config.yaml
n_layer: 11
d_model: 128
n_experts: 64
experts_per_token: 4
d_expert: 96
d_shared_expert: 0
activation: "tanh_gelu"
moe_layers: [3, 4, 5, 6, 7, 8, 9, 10]
router_score: "softmax"
normalize_top_k: false
routed_scale: 3.21
balance_loss: 0.00429
balance_bias: false
router_bias: true
init_std_router: 0.0178
lr_router: 0.00169
vocab_size: 8696
norm: "layernorm"
norm_eps: 1e-06
tie_embeddings: false
optimizer: "soap_variant"
lr: 0.00594
beta1: 0.95
beta2: 0.95
grad_clip: 0.5
batch_tokens: [65536, 131072]
seq_len: 1024
train_tokens: 497400000
steps: 5336
dataset: "wikipedia_en"
Below are experts of layer 7 (counted from 0) of a mixture-of-experts language model. Rows are named router (the router's row for the expert), up (a neuron's input weights, with its number) and show model dimensions 0-127. Each number is 128 + 24 x the weight over its row's rms, rounded and kept within 0 to 255. Numbers have three digits each.
After each expert's rows: a language model's description of what the expert responds to; "gets" lists some tokens that make up at least twice as much of what it gets as of all text. This comes from a sample of Wikipedia text that the model never trained on. Tokens count by the router's weight.

# expert 62
router:096155113147162077109105164157138099159114104120149096145120158154113140168082146158092129144140088139096143122098160134157134163109124092116102111136109120110125135140092150130169129148093100107124109180152150138149113109153160097178129112102170132129178146137092164123104147130131144107148092125118121145143134106140117125126118133141134153108136140166128090062109127139139096147136
up1:119118122113132078140123070107146103099107091157087115179159139104145135187119098165142119119118123136123142136095086152124112166097106147134092109125122141107123146109129128130136125137129132173127136147089113113092086103101138075127143111106113112152139140156094151097087131157134147108087113124126110132117126092167138143131171166117105146122180139073117144106140116129131140105101
Space-joined prepositions and months
gets: " ", ", ", " in ", " of ", " January ", " on "

# expert 3
router:136103093117139099124111151113101118111114129162154093112177128123168113152142102149156120099076117145100055120121138148150125121133117118140099119112180122113101132109138114138165139138159105142090116129098142132168127111171127114091154141149126124156117181181107144096133157112126111161113129125109146109142098154127123137151171133136117139121127110082076144098135136110187116140095
up0:104089156118167105135187149141150088086154085135126156149124096156140105172117147097121121134135134103123098125139146122079129110112092128102167173102127128132177110137159109156134133106130129139100162115100120143116122129145105089111129159131167140114146162129137130151197130135099127122103096120089125160121131105176097096133103138141124166156115128098143154100122157140146140114156
Final vowel word pieces
gets: "o", "i", "a", "u", "e", "is"

# expert 14
router:141113127124096108117130121157159150132117123154067126112115100145111166118125119114152109154104152118113119116141107111112123130136128113141137153126176144119110170112161126161149119160136148118123151141106116073115111108083135141140116115136078072134149119128161174102125087120103150156094152181164129118128129107117148128125104149141099143073173182095144137134145110144078141156090
up0:154125111093119143130132113090118131133093130096087121121152099154117117133141128144128099144134100143159143157144146111149115182116098133089148128086116111141153089124149143106148163094116153118112162121152112142096100164129150144072137128135148132157131129104146152095100114145130116132153116166114096091116124110110110117111164163081145143191125097076133137093144063135163136114114
Auxiliaries and function words
gets: " was", " is", "ly", " to", " had", " not"

# expert 33
router:128182109164152160149112120094125107128133117136109142133109150116137100127149134126151119114133138138154130111140081169122133108078112092173151121118141121111088106093161072123132176138146135131127121144116160129102097090111114135102123098143104072132100122132159155147147134114139104150140118173105092120139157172140118121111100094122165130090188142109134152175135169143132131122092
up0:131111078125107109116161139101132128109172129155139122068192102164093130150153155131101158106085171072163126129109120101112149138152137124136115128113156118115139099129099136111130149134181154140114120137070129104141142126121106161113100165172127112152126129119130151163130144126112148134108070147119154134097099100158140137133131161108102145152185140132136105131119139113104149117134
Plural and -s endings
gets: "s", "es", "ers", "as", "ans", "ings"

# expert 28
router:133131119159132116120109143153164132102115131120120123151099145142109119120064160147160077130147118097100167086134138117124189138136109123093120094155092109155097136118155113153148129140085123114128108133148146140189139123130175133161119117120170147097132124093088126159090121115125104164134109088123140141135159116121147132124090145117116175095121142158156107137085095122162104146102
up8:125110129151160093157119153119112095110115127147144100097114135121127134155103108173144149107144096129164131159139120120120103128134116127114123152147115127188093128137089096186106181106066131162103079166094116166096127121122158123131137119149138126089129146128138146125113109077100117184152128155133136112051148143129138114116160120108143105152115136117135112119146094141118122114148
Numbers in tables
gets: "–", ".", " | ", ",", "1", ":"

# expert 53
router:162147105153129136101131126138176162081138103138119152127121100100085166147121116097144153108148112144134151137129161147082106122116115148078108103080091094119106126123153110134115124134154108108099154156109156113139116122114102113161141104121169175140177131133090101124164134136154095140141142118083116153133144103162143151147145120136156155133121113134124086132105182128190123144113
up4:116149123117147147126124121125144107112118144126132156135144144107141125131108120133106107110117148142100124125193165105128173133140183064144151098129088144088109127187110146121137161160131117082138124097131150146091134091163109140126125174141108140140156119087138079152154154136125149140092089112149152106081135129162122136125113188140156121126128151167151090106142122136118094122138
Sentence-ending periods
gets: ".", "\n\n", "\n", "s.", ").", "\"."

# expert 5
router:155118103137137090148138154132106133156115145124151109185106175120107111183093148171121110137104099089096130098150121129136173149124155128124133102106088126092113129163138129145096106105117124155147127121112112146150139129090176139122093097133143143114131150087142120172108164096123100115161137117158135180142138107129087161135111114132105140121093110151162121107111118171121071141121
up6:123117120098132163124159103092139141153170161107130144093148158175125139118133145126132136094143140159105117077123082169113140138129124144110133131093129131121104099108150156119080151118064136101113094131115191127143126097143111101105146162126145106122128082120134168094113149149127120126159143159113122112160094110135095122137122133123160155152148115137158159103108092105101099131073
Numeric table delimiters
gets: "–", " | ", " |", ":", "-", "; "

# expert 39
router:108124109146144085148100148130097117176086114156164157120095156145137162132136150101097138126147163112128162139097123117170122117126148158142162126121078137114131109159119092109169148111138127141115092176131113116123106112088125173116139109158083115111113167142090084129155110158088123116126119147093115124092108159148159145144098124120108110130106176106161117169140143128147100132114
up5:143150134116144145160159100059088111113082125118130117132142134123126142157123112106165112112126117129146141105152107135119184087149118098116106153116101130207132139126116065136092129134128146101132152151115142151121095131124099131127108125156113107108113155170136173156110149145138089120138109094087100102176090137120102146150130120125120141120168146109138106121152155177123113120106
Wiki markup and headings
gets: " |", "|---|---|---|---|", "|---|---|---|---|---|", "=", "|---|---|---|---|---|---|", "|---|---|---|"

# expert 58
router:155122097115153113124139142124141124131114116098149072172124126144116115136162117107081157135124181094129137139132115109187141109130179155142169102122077183120139120156144137164152097112136124097107095094177124157121172148145130163119075144099111121117137162100121107136120142122139115091118133112163114110091086157144131132123119120147132147157114131119124149151140101151132114085102
up2:108172131103177099153118137126108120161094121139135119119166139111085164092142138114117095136113136090159135144128133146134186086120128129147097105132120122147112119190138126118095122174099145134093108135113133158124141108169155135112130179144109095134120149182107122122126097170109145152124119135139116122105142113096100104134134143137077088132126115119115129123163129098084085133077
Sports league stats
gets: "0", "1", "3", "2", "4", " B"

# expert 21
router:153189094175125161139178136122121120139107133126146164147132094150102121101095117091095137173109106118096117142156115116135133127139143111123118117095112111142145148157130107150099096127149132136140135102113110149156162183139134140112083146112145121140150131092152105132136142140113115123132100085111125128114123132183132169098099148104109105124072110135180096177169147151144102118102
up4:115145115054154125118098118114156108112125115129194127103100115126071131112139152152104143135095154132129154114110129124144155115141105149157163137149142104118160128154132091153114152146197137152130128140141124157161142123079105132121122135107133143112132127137073133104154095142131156139129113088087107147141094149148122087170126096100113108165154156136124146142125166099107116148096
Table cell numbers
gets: "0", "3", "1", "4", "2", "6"

# expert 12
router:113100143075125107158129149139102073116155109130099133169139147127116126129140119192103111127110150100123159170136131142122180130132158156115125170118155145144111064120160146107151111132076133089120136087164130153102135119136114140131106181128126148146099091127124150119113131101159120087114149113125106132136099141111112109119140150144139181137146154162167117082114102118124137115161
up0:113125119112172107138178156138092133097097147119094140105114128142129109158150178120110155136141138119168150162135109154172110109137154161131114119144147097154141137168135102115145153120140112126117117111141128099134120183144156092131138135143141127157130099154090119049104157120094116127116108092092157105107144119118143170177116137128122105114117119135132138145140089072178141110107
Capitalized word starts
gets: " H", " M", " B", " T", " P", " C"

# expert 61
router:123134135096131057102113112134139099108111109163105100116093098110131152175145127139138138108153141153130179189121116124112093126113128157110116108122103129106114122120182126166155126140080130146136124159158155150087079128118169129160124110177134149118172137106091125110168123131106135142116138150122105107083102123158161129123108138120127159158119140147147104174132150138153101134109
up0:084117164093120109119145162126165117114134148164109154157171114164143131141125144095145141154101125139150124127108122154118128121104153127108144135143118120130160062115130087093092112149095156143127125093163109141136135108122127122115123160177152161140149151167118130133135110124104144156087128145096099106102113164133129142163137139126141093145079140092163116118139097198105119095169
Clause and sentence punctuation
gets: ",", ".", " and", ", and", ", the", " The"

# expert 35
router:107107152111141078127116149119138155156118124128149162115077144157101130122095117125103155070134109160127093146088175103163106104169119122141099133168137149154129165135126139091146105109102104152125147135127139110100108162138183133108119076121102152126160143132113152135158131143117174157137090114153120164143167110111128105163122124119121141126139160171152090114114141116152110147159
up6:119125142141127147152118079123176161098146128133133130109154145105119146100149112155093126142128162167083097125125088140121091129114105118134119098139140132102137133157106157159110132170162139140106128177128116124125144129124139170122143128128165131108159190118099120137157142143157142114142115134199128172147131129178124131111155116173159149132171173104176135130108146142116127171111
Entry openers
gets: "| ", " (", "\n", "- ", "=", " ="

# expert 46
router:130140118170170085119106116136123115158105128133128117127085123162097116132134120163099126132121085122104120149135114101180144130151120105136100092151066122126148152134103113154174109103068107107124113155144157121130124129123159105140144125126117170113176132122115114099142151103129151133150081113111104174139146141135136149138125179098138145135119135162159090086115138119180093165107
up8:130127082098162116127145139138128124171114154127107112146144130133094114102095107121107134124130130163126112086120140165148092155130144117150114105098117135117153135110178169125112113093157122136142131120155148121152117152132145111136085133128096096169125193137087116125151116166105153164123101173101159092120195098114112081124146144114131123160133136121087138139103116190137138121105
Table cell separators
gets: " | ", " ", "| ", "; ", " (", ": "

# expert 50
router:124153115153103142096141142148121130134103132143139152130140101153128143133143144118103127162122150115108131113160138110154145132094144125119156144126094115174159146146175122180138085119100131109121094127177121152151201159141118116126103178115176134124155118114079112108119143157118107145120137092144129097110154088150118124097107106154106115115103102131150114177125071106106111077108
up40:129136136141139161093119081091116150112132116136123132111108123147178123122140129150130087127092134101162118164104146123169121095138077134127086152151170163082148134095147126145112105118120133134167137183136134081157154118127123124096119163150100141092128135125122126050163116175164139152122097110159129142121115173125109089115135126125126139146158115153147138164118130129124160133150
Numerals
gets: "3", "6", "4", "2", "5", "0"

# expert 49
router:135116115138134079111118148160111118137119099127117140148074158129109118173132123179118098131120126115113139112160133134164127117108127112161155119172073131090125140147130082171160073092087163141127107165177163150110172118129155151147134115158140137089161140108134098132107146115132140135142120119165130170125119164137102147134107156133083146126094123123143104125117104106116085110116
up8:132133133138104146139160107128114160153129115143093137104152114137126147128148106140161121097155125146132140147120149116096150125132133130112160076138151125113133087155096136166091133147182145084108123128114119106103170142127115150097120160134091102075075156101102139108144154113110122089116168124122142122113180147139096123132076193149119102111144148114149112093086138091096129141139
Separators between numbers
gets: " | ", ".", "; ", "–", " (", " |"

# expert 60
router:117111131104136058137102138120137107118139152134114092078121147142144169147136097146145154136144155157155119146128082114073099117153111120127134119158153133132129147100143142129153122121125147132121145175109152101092144123091152119161099103136081119144159089097136155121178092149126151106112168182162136128135102135088129119150100131108103143124170169143142159110106123159137099142117
up34:159111109137142145154099159136119124134169121105140135131130132124151125145131156086184119173132119162147130164103125139148131124119126085114138145080115114154106099084123120117130136165140108116095103115118092179160150134123083162069129170099161084121131161131125137139102155116106124089137074125132066115113112160123131154141093094110153101151132143129136137103115137131117131173114
Conjunctions and linkers
gets: " and", ",", ", and", " was", " to", "'s"

# expert 47
router:126158096143152165154132152136095137108110106116142126095116140130094158149129139093100138126099109157085132099093163099141108138134159114081149140119124098124112118160162105103166122165133109142138142189091102089131081126137152128107088131130126125150149152119137106092165134179112124086158171135103130156125122107141155141137165126098095129162131136127140120105125178145120097119165
up3:118074117109150126119114099089172092067133201109117154112129100136073150140098147121130127118156117114127125118128156138129162131112127098064125131074127118125136112080117137107124134125152163126140118162125112121189124171134153096113101131140129140133131111110062115121143141128121152108120143126134148104141121113113094127131115100154134113132164112135104132158183113125155140093150
Paragraph and section breaks
gets: "\n\n", "\n", "-", "=", "|", "=="